Weights of a small mixture-of-experts language model, trained from scratch on English Wikipedia.
Training: a variant of Muon for the experts, 1294M tokens, 9873 steps.
Below are experts of layer 2 (counted from 0) of a mixture-of-experts language model. Rows are named router (the router's row for the expert), gate (a neuron's input weights, with its number), up (a neuron's input weights, with its number) and show model dimensions 256-383. Each number is 200 + 40 x the weight over its row's rms, rounded and kept within 0 to 999.
After each expert's rows: a language model's description of what the expert responds to. This comes from a sample of Wikipedia text that the model never trained on.

# expert 6
router,127,161,216,201,227,134,138,160,197,121,150,238,198,210,145,217,241,162,274,209,161,206,226,202,214,265,193,219,196,227,197,189,186,244,216,248,254,214,173,230,171,211,195,185,236,233,210,197,186,280,239,279,236,201,170,108,245,211,174,161,183,228,183,177,119,215,302,295,151,227,171,208,202,182,171,122,142,239,199,207,219,204,214,263,193,102,142,202,231,161,191,195,205,158,243,115,166,151,130,153,175,134,145,207,239,277,187,148,157,210,172,173,182,211,154,226,221,173,260,187,190,220,187,246,151,134,208,140
gate0,235,226,202,149,235,253,203,216,219,195,175,191,212,167,258,256,243,231,290,207,235,224,231,230,205,210,229,187,162,237,241,200,151,200,143,194,177,167,183,238,236,208,207,182,216,296,188,144,168,255,235,210,200,181,202,273,121,180,127,189,124,196,191,262,214,211,141,160,167,264,135,116,112,205,140,197,166,248,197,146,204,162,240,159,182,204,228,203,199,241,187,160,191,206,205,182,221,125,149,201,224,200,145,195,176,225,235,228,190,194,244,170,211,178,247,232,239,207,169,194,177,218,183,172,189,192,211,205
up0,226,135,257,257,153,149,164,219,217,155,232,230,160,236,135,207,93,173,172,163,228,191,110,163,181,236,182,190,213,244,181,197,189,306,185,239,227,187,261,123,155,187,224,283,189,194,274,172,245,164,202,226,144,251,225,186,162,202,225,220,208,191,250,180,166,220,196,212,239,155,184,259,257,241,162,208,210,152,231,187,173,243,69,187,205,169,145,202,223,191,231,218,149,195,299,189,229,251,147,202,264,157,222,252,239,200,242,167,256,252,229,218,193,145,186,191,188,219,268,204,189,206,81,263,153,214,161,130
gate1,256,113,213,129,202,239,198,196,188,174,174,245,252,172,113,184,223,229,185,207,181,206,200,138,205,151,218,221,251,210,154,316,155,176,177,204,248,182,283,169,196,158,211,220,180,216,236,234,189,192,246,194,226,259,166,203,139,212,177,220,248,158,160,147,219,278,199,186,157,170,161,309,245,174,200,215,249,166,283,175,157,219,157,201,174,156,264,156,237,238,232,243,145,222,292,220,227,202,180,240,200,256,180,178,160,244,225,199,247,166,251,209,196,180,217,223,196,215,200,207,183,211,261,169,255,140,220,233
up1,231,219,176,196,183,233,188,195,223,257,148,201,162,217,212,211,179,217,201,153,240,194,221,162,154,235,155,236,184,225,191,175,220,209,158,195,220,226,206,235,180,332,180,233,252,200,175,195,279,159,283,139,207,164,193,213,196,156,217,190,161,181,207,194,243,230,133,213,196,214,195,186,192,200,209,172,225,201,220,175,196,198,196,190,225,221,287,147,238,298,233,134,236,237,216,250,171,173,223,215,200,126,254,212,133,242,202,151,199,184,173,220,238,265,218,170,233,252,214,192,257,282,186,182,235,145,176,265
Function words, clause links. Conjunctions, auxiliaries and pronouns linking clauses in running prose, such as and, that, was, he, which, but, not.

# expert 2
router,162,168,209,179,206,182,125,160,310,186,138,189,171,242,147,200,177,123,191,197,135,188,187,207,194,196,226,190,193,195,187,227,255,250,170,251,293,229,204,169,176,258,207,211,213,223,182,234,104,227,243,191,278,179,174,144,276,212,237,197,171,251,160,236,179,150,247,240,105,221,217,238,174,172,191,199,224,203,211,250,223,221,202,202,153,143,185,173,244,237,125,169,188,135,176,161,131,198,217,185,231,112,186,193,223,239,197,143,202,219,153,201,210,157,241,231,209,230,241,230,169,180,187,225,167,160,191,243
gate0,113,232,174,145,234,276,170,236,199,207,198,183,222,193,201,202,246,197,278,199,210,188,150,180,244,196,221,120,175,134,189,223,140,132,222,202,134,155,200,194,192,251,144,189,238,172,198,158,208,144,233,181,225,205,171,172,204,209,137,135,256,186,215,197,204,193,193,168,163,179,240,163,186,153,193,220,174,168,257,258,211,233,188,189,126,149,184,191,221,198,218,142,260,179,171,257,169,211,237,188,203,211,216,234,116,252,139,214,161,188,214,222,204,233,220,202,236,229,172,210,146,265,175,265,193,196,201,192
up0,169,205,189,223,155,236,195,169,208,135,103,244,176,222,225,191,152,239,231,222,157,182,180,238,221,225,168,233,242,238,223,153,261,179,189,156,270,178,193,180,203,270,218,170,232,224,226,200,251,173,229,206,145,154,242,245,250,205,187,147,120,150,223,256,219,248,183,195,214,168,205,218,215,258,190,211,260,197,224,123,162,241,201,213,170,245,174,227,180,155,204,252,195,126,199,228,162,253,180,208,192,211,169,186,144,172,234,214,223,191,170,221,179,230,195,218,147,185,109,145,189,249,255,219,220,181,186,145
gate1,223,139,217,182,236,264,156,251,274,196,184,150,180,171,234,190,191,209,198,227,174,252,177,219,225,215,195,226,127,245,214,247,236,229,200,220,201,216,168,291,223,263,184,261,242,209,192,227,164,254,164,147,234,194,182,171,149,202,246,201,156,206,164,176,291,138,182,243,131,205,207,241,199,265,280,238,212,227,173,173,98,172,237,198,237,145,261,230,184,237,273,131,153,157,196,234,176,148,173,195,174,237,169,186,135,223,224,208,153,258,218,203,212,157,199,138,146,184,227,217,276,198,211,243,166,132,154,151
up1,166,148,245,191,228,186,180,168,284,207,176,253,144,213,208,140,199,195,204,230,258,220,187,161,234,146,244,165,193,225,196,191,246,217,207,264,259,187,209,197,181,221,151,222,203,158,187,235,195,232,174,137,196,169,130,158,146,196,252,208,244,202,266,162,240,198,172,200,143,172,254,163,272,200,241,220,161,224,232,161,170,221,176,176,186,148,189,187,118,213,234,174,184,231,220,177,154,199,217,216,208,166,196,226,251,223,239,257,129,191,203,216,167,182,194,205,148,195,200,95,156,234,160,199,216,166,238,168
Determiners and possessives. Articles and possessive determiners after prepositions, like the, a, its, his, their, plus possessive 's and list-field colons such as Order:.

# expert 15
router,184,196,160,180,219,154,140,129,196,170,160,220,173,278,189,214,308,151,255,189,223,210,217,215,204,236,238,194,132,238,232,192,186,223,204,208,212,201,173,164,172,190,228,214,221,269,267,217,211,289,214,230,255,135,180,181,186,175,210,214,125,264,222,194,124,253,293,232,215,195,178,202,219,203,205,151,195,203,180,285,170,224,228,220,202,214,209,187,155,237,160,190,145,217,195,201,190,188,163,226,187,151,156,282,219,222,260,222,264,256,104,189,213,223,209,223,231,287,269,178,165,181,180,141,152,169,223,144
gate0,192,180,164,236,122,203,165,195,166,225,184,157,188,135,187,224,216,156,199,217,223,205,119,180,226,158,218,240,211,143,200,125,218,130,213,195,218,163,170,123,242,204,168,210,196,222,231,212,165,223,188,189,274,217,166,231,159,171,180,227,227,173,164,183,213,177,285,175,232,234,144,295,222,138,176,190,208,239,210,199,214,273,173,192,258,223,209,213,248,188,254,254,270,238,266,167,220,189,212,190,164,166,188,187,185,211,138,252,264,221,258,206,210,283,238,236,293,262,163,165,240,208,199,187,123,191,205,177
up0,167,168,203,230,243,149,203,163,250,149,202,128,260,206,327,210,207,251,177,191,153,217,178,233,234,137,197,272,216,197,199,179,168,192,212,183,255,234,157,208,216,155,236,204,196,208,207,159,237,219,165,199,192,163,242,128,252,199,232,233,115,239,176,239,240,186,159,207,228,228,216,188,182,186,175,180,159,158,259,232,200,207,217,215,179,235,192,272,183,201,274,235,263,215,183,237,258,128,238,167,181,216,132,186,336,157,237,185,227,194,274,168,184,188,248,197,163,207,172,117,275,248,214,138,209,116,250,272
gate1,193,223,117,223,293,217,213,203,173,268,194,261,184,230,258,204,141,262,242,263,191,189,184,146,159,193,225,191,154,174,146,183,180,195,253,250,203,204,217,191,226,197,191,154,195,145,168,208,148,176,191,273,231,167,123,212,142,242,260,199,248,280,182,239,264,144,252,233,264,273,160,167,174,204,146,238,242,243,127,169,202,197,223,251,193,246,208,176,200,217,286,180,191,153,148,190,233,170,209,205,175,211,213,174,187,137,132,191,182,204,284,201,195,152,197,207,208,201,144,146,303,208,167,210,158,199,189,220
up1,132,178,142,237,129,223,206,212,193,150,236,220,145,201,233,145,142,128,228,220,249,209,164,128,164,165,113,177,143,219,109,200,222,174,177,232,250,210,228,185,281,178,195,180,160,180,133,239,169,188,196,205,205,100,208,228,219,262,261,219,224,233,209,278,243,188,211,270,206,240,184,188,207,121,238,188,192,242,219,270,191,102,199,170,187,171,200,192,144,230,197,123,203,183,144,207,210,138,204,168,172,148,234,188,158,139,172,201,228,139,213,188,287,199,137,215,253,179,239,215,194,228,215,240,276,215,262,242
Mid-word fragments. Short fragments inside words, often after a prefix, bracket or quote, such as re|us|ing, circ|um|stances, ne'|er, dec|ades.

# expert 3
router,218,200,193,180,228,134,186,154,242,154,174,162,229,276,259,228,211,206,241,207,219,269,252,142,152,234,215,197,179,155,190,237,219,159,161,272,194,155,220,173,227,233,251,154,230,221,221,228,220,219,206,237,200,178,199,192,186,244,118,201,92,169,252,223,134,206,213,278,201,193,214,182,170,219,183,121,198,159,200,167,190,228,246,209,150,247,251,202,216,272,172,152,159,179,245,160,147,235,79,228,166,197,233,217,217,195,295,186,248,229,190,170,196,152,185,158,294,204,244,172,150,181,239,224,223,186,192,114
gate0,277,158,216,150,276,242,221,179,116,163,243,238,149,236,191,265,244,183,285,167,176,252,201,200,207,293,238,198,224,236,185,179,173,216,188,202,220,190,220,173,217,221,189,178,216,252,220,252,176,210,226,150,230,219,264,163,192,243,162,190,188,187,140,167,181,232,210,259,292,184,145,263,172,219,205,174,182,322,191,253,185,202,155,229,232,170,270,177,194,155,182,226,212,303,177,173,174,210,219,192,218,218,209,203,194,161,245,186,139,182,141,211,247,178,226,234,223,261,220,197,299,193,242,225,178,157,198,232
up0,266,235,228,216,184,299,168,244,165,196,173,213,270,237,200,132,187,171,276,225,219,251,248,234,169,245,208,148,165,190,164,182,187,201,242,257,192,188,145,134,193,258,212,207,203,205,253,219,184,220,184,227,221,161,202,246,243,207,123,231,179,163,221,196,124,216,183,235,161,150,185,148,191,255,193,164,239,211,180,152,211,207,155,267,188,257,148,138,171,172,155,170,175,179,218,184,218,257,247,187,249,183,196,179,179,223,241,253,227,209,162,202,202,203,238,241,217,168,121,202,164,239,160,212,76,199,218,195
gate1,218,172,256,294,169,240,145,186,202,233,169,263,196,213,139,157,229,150,170,235,251,220,178,250,215,237,217,173,119,201,276,207,224,190,279,136,177,179,230,176,201,161,207,190,295,249,279,212,213,246,280,166,229,182,156,191,283,218,181,202,189,183,206,320,187,169,135,250,225,195,185,184,206,149,215,254,188,176,298,188,178,182,211,214,168,189,182,134,102,144,204,236,241,233,283,119,157,155,248,229,271,243,161,172,225,216,184,271,263,175,224,206,235,303,275,158,243,168,225,216,188,252,307,163,172,224,216,204
up1,213,210,245,216,214,189,229,157,147,133,157,155,156,191,211,184,227,133,194,223,209,196,213,169,126,207,202,134,258,136,216,192,243,118,257,241,187,149,206,259,133,228,198,178,277,187,202,192,266,203,187,143,170,130,180,252,179,200,227,189,222,251,172,202,199,117,122,237,213,212,205,178,154,194,189,259,205,154,305,275,176,133,214,208,220,213,138,117,143,197,186,288,187,180,213,230,204,135,263,171,168,159,116,184,187,234,216,202,292,262,257,213,169,199,210,235,222,168,214,187,205,247,186,197,228,226,188,146
Sports results vocabulary. Words and word pieces in sports articles and results tables, such as team, season, medal, points, Goals, and pieces like t|ies, Fixt|ures.

# expert 14
router,218,179,199,213,196,145,205,146,217,163,174,228,186,232,197,201,214,181,248,240,148,173,224,131,165,192,244,204,174,186,199,228,161,193,164,233,277,195,153,200,223,277,182,182,236,196,198,111,152,261,183,266,200,218,76,153,220,218,193,174,221,240,163,145,128,205,255,209,166,272,219,201,201,180,203,93,175,245,215,218,247,168,256,204,206,213,229,231,201,136,74,206,222,242,250,190,155,128,192,182,150,196,211,235,199,217,236,163,194,223,227,192,133,201,206,209,179,251,268,130,196,163,288,237,144,216,190,222
gate0,216,257,130,187,205,182,197,188,185,179,188,227,191,256,169,200,197,262,136,207,245,171,175,232,260,208,170,198,186,182,168,149,169,216,205,203,190,166,151,224,252,195,256,191,202,204,258,253,203,265,204,193,288,227,226,190,207,241,191,176,162,216,194,178,181,245,251,240,147,197,195,279,223,298,110,257,196,239,220,188,203,154,248,111,206,271,219,161,253,235,192,260,133,207,222,181,260,136,221,242,201,209,189,246,225,163,279,217,208,173,213,193,181,200,210,164,201,229,161,254,242,205,140,224,217,284,160,246
up0,205,199,185,265,207,221,238,166,209,120,214,212,173,161,189,190,216,140,153,191,224,217,198,151,196,258,115,180,226,95,223,149,174,184,207,218,166,165,288,156,225,200,155,204,221,248,183,355,156,125,134,170,212,173,244,191,194,176,244,241,178,212,251,154,216,208,182,201,179,162,239,220,202,197,194,219,185,214,214,244,255,195,240,136,150,206,204,141,181,238,198,255,223,173,212,251,175,181,145,192,298,155,152,217,201,219,254,158,179,236,189,200,256,253,222,185,196,157,226,175,176,193,215,204,136,249,294,252
gate1,161,202,193,246,237,123,263,144,200,194,258,215,264,219,148,229,212,194,204,303,157,195,130,188,204,183,235,205,183,193,222,179,190,200,170,156,153,210,166,229,227,121,55,194,202,212,189,145,183,211,209,242,157,199,254,202,245,175,136,184,165,210,248,186,233,242,210,211,246,207,225,199,292,204,166,182,146,218,166,233,199,145,233,204,151,197,227,216,286,124,162,212,198,198,235,154,226,179,136,198,292,131,270,198,157,209,228,145,234,268,179,178,150,185,234,195,180,258,264,284,183,222,273,222,154,235,239,185
up1,151,238,208,227,97,277,208,166,160,246,169,234,159,265,210,272,211,265,203,188,170,199,220,169,167,200,238,167,254,218,218,232,211,260,181,194,198,224,200,236,229,227,188,277,229,205,248,211,212,131,213,195,268,225,206,208,152,180,267,244,216,114,223,196,283,176,150,219,143,158,268,229,250,239,156,203,188,230,131,243,113,211,186,220,177,233,233,223,269,211,236,149,215,247,200,144,234,241,139,213,155,243,211,230,159,196,202,235,239,219,230,216,151,215,87,169,155,172,208,162,125,208,256,233,214,187,290,153
Name-initial pieces. Word pieces starting or continuing personal and foreign names right after a capital letter, such as Mao Zedong, Ken, Mal, Vik, Miss.

# expert 7
router,191,223,247,237,198,132,173,173,168,158,195,154,294,254,195,199,195,154,174,218,178,217,225,156,166,208,205,190,140,167,186,222,146,174,137,290,269,193,258,248,80,262,162,166,207,189,227,222,156,175,249,197,214,179,248,205,190,205,236,145,103,201,186,178,185,131,259,165,189,200,265,229,131,216,194,181,176,201,173,182,212,232,207,184,173,125,211,207,327,163,179,151,148,199,228,138,184,152,178,258,194,161,247,247,235,245,258,124,293,202,203,185,208,178,172,271,250,187,226,250,186,192,145,222,190,159,191,314
gate0,196,287,239,235,147,190,147,209,208,190,173,206,184,206,213,143,271,268,217,166,240,218,199,154,223,192,190,217,194,236,181,214,239,148,220,203,169,172,166,255,162,201,189,234,193,141,221,163,209,155,226,217,151,250,157,186,275,250,217,233,179,167,147,191,181,158,125,181,197,224,149,204,222,189,260,230,126,227,161,186,167,228,177,140,199,217,251,85,257,194,219,193,250,190,215,249,166,216,160,178,280,216,131,195,334,214,152,242,235,247,205,190,218,163,147,171,170,179,212,278,150,213,173,155,123,183,176,257
up0,157,185,193,145,146,239,181,243,222,177,158,132,257,158,241,174,121,162,191,208,233,263,189,186,239,148,181,203,230,225,247,197,248,223,163,235,248,175,76,181,158,238,151,228,159,173,213,165,155,173,183,104,244,214,228,170,162,179,235,109,137,168,184,159,227,200,191,176,135,201,202,158,249,204,238,169,163,220,179,226,224,111,217,190,175,241,305,185,163,209,234,194,203,192,193,135,249,249,175,198,238,210,196,150,231,146,168,103,212,183,184,186,186,262,172,296,206,228,96,228,207,151,183,194,166,157,155,241
gate1,223,183,110,204,191,243,277,186,162,162,156,171,204,213,234,228,142,127,208,184,176,209,143,168,234,204,188,197,172,263,163,175,173,208,96,212,190,221,162,196,247,227,169,221,183,166,185,244,244,223,217,161,238,160,178,272,250,176,227,176,206,244,259,192,181,173,257,170,156,204,219,198,209,145,242,217,211,190,274,202,168,198,282,199,255,255,225,164,224,210,152,197,177,252,187,206,268,253,132,189,274,223,208,235,134,176,162,204,216,159,207,211,255,207,224,236,238,179,206,252,242,187,163,208,201,260,239,222
up1,201,179,185,152,200,235,194,157,237,206,215,235,206,211,222,200,245,171,176,260,189,192,224,221,109,148,236,163,228,215,195,253,182,142,224,220,244,243,169,187,237,175,209,197,228,222,243,183,209,149,166,196,248,151,196,149,248,161,149,187,161,134,200,198,204,172,217,210,195,141,138,217,178,156,201,143,156,189,211,190,169,230,127,185,238,176,263,189,137,265,157,199,257,249,212,190,214,156,278,159,207,149,215,209,200,163,196,150,270,208,238,207,189,220,271,236,203,180,160,164,201,215,253,306,256,145,224,201
Name-final pieces. Short word-final pieces, especially el, l, s, ed, completing names and words, such as Nin|el, Jean-No|el, 1950|s, delay|ed.

# expert 11
router,169,195,179,151,227,144,67,102,247,205,152,190,191,248,106,244,173,155,221,227,110,160,190,191,215,201,251,207,190,185,190,175,215,221,213,235,244,215,194,239,179,205,196,195,233,228,203,206,169,297,214,248,224,204,161,139,237,208,187,152,73,218,163,258,194,193,272,227,163,245,235,244,147,175,213,199,168,193,155,218,191,146,208,247,232,170,139,217,217,197,152,173,142,123,220,168,151,146,201,206,206,157,193,190,286,272,216,154,207,211,175,198,217,211,249,215,216,169,333,135,221,239,192,211,150,171,205,146
gate0,217,246,154,217,227,185,188,185,197,183,204,185,243,194,252,213,296,138,305,211,207,229,186,201,193,192,183,194,170,143,208,161,156,226,181,195,181,242,197,205,212,191,266,210,173,269,298,155,145,216,200,238,121,198,218,242,169,247,161,235,127,172,174,229,199,179,227,290,151,146,205,175,255,200,182,199,197,270,221,185,254,248,248,159,131,189,187,171,242,266,244,141,160,228,140,265,160,273,215,210,188,222,124,186,225,230,224,212,194,257,177,222,149,229,192,219,205,177,213,132,218,153,225,232,220,215,184,193
up0,146,151,220,183,150,218,201,231,271,237,146,179,180,151,182,158,87,190,89,184,231,161,215,246,163,226,238,165,229,245,225,175,231,152,183,195,208,165,197,127,226,183,235,190,203,216,161,242,184,183,230,91,272,159,224,270,202,157,194,170,223,151,235,110,218,257,195,163,211,256,224,234,161,167,151,203,225,139,173,188,182,226,200,242,236,251,255,186,189,225,234,226,233,129,219,180,185,192,193,189,225,234,265,204,197,205,152,216,229,167,257,180,243,206,255,230,238,197,181,246,261,241,196,172,171,156,179,210
gate1,209,182,238,92,252,171,200,191,165,137,189,268,148,216,199,203,276,142,205,262,196,222,166,218,134,262,129,278,226,207,200,208,172,226,194,139,213,142,223,242,240,135,228,199,166,142,175,198,211,178,215,270,189,280,221,197,220,141,204,205,241,188,208,245,189,263,198,184,160,128,189,165,166,223,268,123,202,186,174,200,169,208,179,250,187,178,247,258,134,19,185,148,205,160,242,212,134,185,160,273,262,164,179,234,161,174,154,241,261,149,219,196,137,162,237,214,187,219,192,251,201,143,164,223,149,162,135,216
up1,185,208,214,179,130,178,232,190,242,258,202,166,251,143,211,270,208,258,235,112,191,220,125,222,234,161,304,162,225,258,181,266,194,205,154,331,188,204,203,242,207,228,155,239,219,221,200,169,154,255,98,193,186,143,204,168,256,247,126,262,201,228,204,175,210,279,200,206,192,238,150,232,241,161,181,236,104,169,231,187,208,165,232,196,201,168,140,162,158,245,131,187,188,294,192,196,290,243,236,220,161,194,205,214,240,230,206,200,198,191,264,223,281,137,185,204,225,257,168,186,222,183,189,213,201,201,248,206
Table cell separators. Pipe characters separating cells in wiki tables of scores, election results and player stats, also semicolons and slashes.

# expert 10
router,247,179,271,188,90,186,151,176,175,176,110,165,230,194,171,242,217,217,138,286,145,216,198,155,147,248,115,173,215,192,186,215,209,262,162,205,191,89,223,197,220,138,239,172,164,231,207,154,176,237,291,193,280,195,125,194,292,268,202,197,157,240,226,212,169,167,224,212,121,268,184,217,179,206,130,124,141,161,207,216,258,216,222,168,189,124,165,174,319,196,199,163,219,182,154,168,81,197,181,182,217,200,137,251,203,177,236,154,215,185,216,167,176,183,240,185,221,183,273,208,164,227,240,216,139,243,209,188
gate0,235,123,107,178,262,201,231,223,232,262,266,194,200,171,182,179,172,189,127,191,150,205,254,161,288,171,284,167,164,271,205,194,214,148,149,224,194,243,117,160,208,177,117,184,144,162,139,177,256,240,168,223,277,202,228,211,118,202,215,231,250,228,167,279,218,131,212,139,188,251,161,188,251,242,210,262,221,149,189,216,166,234,185,267,204,186,195,239,147,223,145,206,258,212,207,207,168,162,276,177,171,246,171,178,224,193,226,226,140,197,212,202,177,256,280,207,189,234,229,221,223,198,235,230,181,237,229,210
up0,237,147,231,200,205,201,154,192,138,176,162,207,243,255,273,160,211,187,135,171,218,252,159,183,248,262,261,192,231,247,250,196,220,211,215,220,183,210,172,170,222,289,238,200,279,193,210,156,212,193,219,219,240,200,217,200,302,203,137,148,216,280,215,246,212,184,161,226,189,208,253,188,171,274,172,169,231,218,158,221,168,197,209,218,218,147,260,237,207,254,228,184,248,150,216,256,198,181,239,182,212,194,177,252,195,165,178,189,220,156,237,191,202,134,174,148,181,192,145,185,137,170,158,266,217,151,180,250
gate1,218,179,240,260,181,236,222,154,206,216,208,160,173,117,153,193,191,229,191,155,198,179,137,213,210,216,133,168,141,210,196,217,141,232,276,167,246,186,221,213,184,159,186,191,237,296,224,204,164,256,260,203,241,267,207,201,222,176,170,236,136,288,170,226,180,253,171,218,163,190,158,208,149,215,194,209,287,177,194,180,252,218,188,153,195,234,193,125,179,122,212,239,151,185,256,233,158,175,218,168,192,250,202,161,208,180,255,157,248,205,230,198,174,164,182,272,251,199,195,237,226,300,236,207,224,260,163,228
up1,181,230,235,237,138,237,203,171,244,198,189,158,187,130,235,134,176,198,207,151,251,153,162,195,97,273,165,140,220,193,136,232,115,257,279,210,240,226,130,196,184,118,218,157,246,285,226,201,170,186,244,177,228,232,193,158,167,140,281,196,202,229,232,239,216,243,223,176,163,219,145,139,209,170,163,185,247,184,216,173,169,218,186,166,206,210,162,154,153,222,290,210,173,207,305,292,155,188,191,186,188,209,161,144,233,241,235,241,223,169,281,215,183,203,200,178,170,148,132,206,212,208,248,230,191,211,231,139
Name-internal word pieces. Middle and final pieces of proper names, especially place and surname endings like -burg, -ington, -ford, -ski, -ić, inside Helsinki, Istanbul.

# expert 13
router,220,205,225,241,271,152,179,203,177,149,204,198,179,230,185,223,158,142,178,237,157,177,258,159,161,213,217,272,171,225,189,207,202,209,186,262,228,122,240,221,221,273,201,106,217,245,213,199,176,223,243,226,218,162,130,142,224,187,239,143,173,202,234,167,218,244,194,204,154,212,253,197,173,222,192,200,259,211,232,238,191,212,302,279,151,158,202,168,196,238,145,146,150,169,193,169,214,200,162,204,198,225,155,316,223,262,259,186,213,266,159,170,213,130,269,187,181,108,188,200,172,255,205,235,176,200,211,165
gate0,140,185,226,218,246,218,140,140,146,187,217,257,171,137,154,176,195,176,241,250,215,233,214,326,176,261,240,134,279,168,267,183,208,282,241,173,245,181,123,242,144,209,281,180,134,109,182,185,233,224,256,155,194,242,215,230,206,50,139,211,142,179,200,175,152,162,161,197,226,191,129,178,169,160,228,209,225,249,190,203,183,235,206,232,193,210,165,162,177,227,198,240,206,203,216,220,193,239,234,162,192,219,178,187,183,151,256,185,191,190,263,200,269,225,225,246,224,177,209,95,196,188,159,170,238,211,212,170
up0,111,198,212,213,253,196,204,179,195,166,169,254,200,249,175,151,219,169,198,148,225,252,206,214,248,192,181,187,269,208,227,231,166,223,205,183,204,230,185,230,216,196,230,194,266,237,89,256,263,180,273,206,200,207,166,177,236,183,198,123,175,286,156,158,190,218,200,185,169,267,212,225,160,181,204,177,213,220,174,125,257,208,172,170,151,175,186,165,182,177,235,181,229,141,196,162,196,250,259,213,205,253,208,156,262,151,149,187,209,199,140,210,179,118,226,192,234,177,162,159,132,103,135,216,208,236,184,139
gate1,206,294,151,216,269,198,134,186,249,137,228,202,154,265,222,226,187,253,188,245,139,233,166,174,219,88,165,178,217,268,202,231,256,144,268,172,222,178,175,205,200,195,217,93,200,239,212,224,234,137,218,210,180,192,279,197,217,208,163,224,165,204,208,221,213,209,171,190,222,199,225,223,193,221,192,134,184,229,186,168,249,172,247,227,226,280,174,194,191,151,228,258,298,206,215,232,197,87,200,188,255,216,200,225,203,212,198,173,207,174,203,216,179,215,192,195,193,167,206,176,254,249,117,203,179,202,133,175
up1,167,220,200,200,194,280,174,232,221,197,233,175,138,217,199,205,216,214,210,204,202,201,202,177,222,140,222,166,187,291,163,207,227,218,288,240,263,217,248,200,183,232,169,175,117,195,239,198,256,150,222,173,178,186,247,186,197,213,201,232,180,159,133,214,226,199,175,200,237,214,143,163,193,186,178,155,141,223,141,209,175,167,200,183,213,262,219,194,151,193,230,247,191,178,211,211,233,173,254,183,244,224,190,242,198,203,205,238,218,203,243,202,180,213,200,294,143,273,196,148,178,236,192,229,153,228,202,140
Second piece of names. Second word piece right after a capital initial in names and headings, such as R|om|aine, C|ab|ri, H|up|penthal, C|ov|ington.

# expert 1
router,164,239,231,227,171,177,139,179,136,145,209,173,240,205,159,206,213,173,204,238,166,194,230,194,202,230,186,180,224,196,149,197,124,238,218,236,235,171,201,170,144,146,250,167,226,235,264,171,164,216,243,218,185,194,148,180,241,198,260,162,140,206,195,144,152,268,277,206,212,272,234,180,138,222,172,180,177,209,196,294,215,230,198,266,190,192,205,190,242,213,212,163,211,164,202,144,165,163,203,236,190,180,179,259,231,170,274,216,233,185,177,156,196,261,218,190,216,194,246,236,163,182,180,226,182,154,200,149
gate0,182,262,267,250,219,291,158,207,219,235,250,236,235,255,163,165,175,210,146,195,161,225,162,276,211,250,161,191,172,157,223,194,238,145,164,146,246,166,280,127,159,297,165,184,155,168,196,241,174,131,225,182,202,170,200,140,192,214,277,256,242,234,155,186,239,237,207,177,220,145,246,145,200,164,271,205,158,225,249,169,152,233,199,244,239,242,174,284,130,203,219,224,246,236,250,234,125,136,286,203,143,167,184,232,203,216,192,219,200,258,182,169,150,156,156,152,217,201,263,209,117,211,149,247,117,227,190,107
up0,182,241,159,126,173,179,226,244,238,180,199,260,271,263,198,213,222,170,192,191,284,205,233,209,166,252,161,172,175,130,128,253,184,283,174,144,170,139,246,143,167,203,173,234,279,180,179,222,219,175,215,251,201,183,232,177,227,251,170,206,210,216,233,202,106,224,225,134,159,244,326,147,183,173,195,229,296,225,258,137,179,252,229,188,194,266,178,189,228,207,145,200,179,196,248,200,158,219,229,177,229,185,194,229,158,230,235,189,201,186,194,222,216,188,198,215,273,172,183,234,197,156,144,147,204,205,202,160
gate1,177,216,236,219,184,219,169,185,176,163,208,184,193,226,223,240,242,217,221,218,211,235,119,210,157,268,232,180,271,218,128,190,212,185,251,213,137,193,144,170,150,182,193,116,228,182,168,232,184,211,215,151,177,132,152,217,150,172,188,212,248,165,243,203,223,81,188,183,215,220,222,99,195,192,176,162,207,176,134,263,244,191,149,274,183,225,199,244,248,295,275,219,214,140,180,144,178,237,185,235,248,250,148,231,180,151,188,166,265,204,181,222,166,248,264,236,209,259,182,198,118,159,171,161,172,161,305,218
up1,210,238,131,191,211,173,218,210,186,235,220,173,187,213,222,228,233,191,183,161,136,187,196,207,142,194,199,227,104,182,205,176,216,181,257,178,149,203,204,198,187,249,203,202,193,190,208,236,200,172,164,228,140,251,216,242,161,263,166,249,291,75,168,180,172,243,202,235,175,160,170,226,272,208,225,180,200,224,211,202,122,195,184,161,159,196,255,138,137,83,206,190,188,224,171,254,235,180,256,190,198,159,193,191,201,194,163,236,229,230,201,204,193,187,154,188,180,213,190,159,148,226,193,183,180,197,182,166
Topic nouns after articles. Common nouns for works, institutions and fields right after the, a or 's, such as film, album, University, company, education.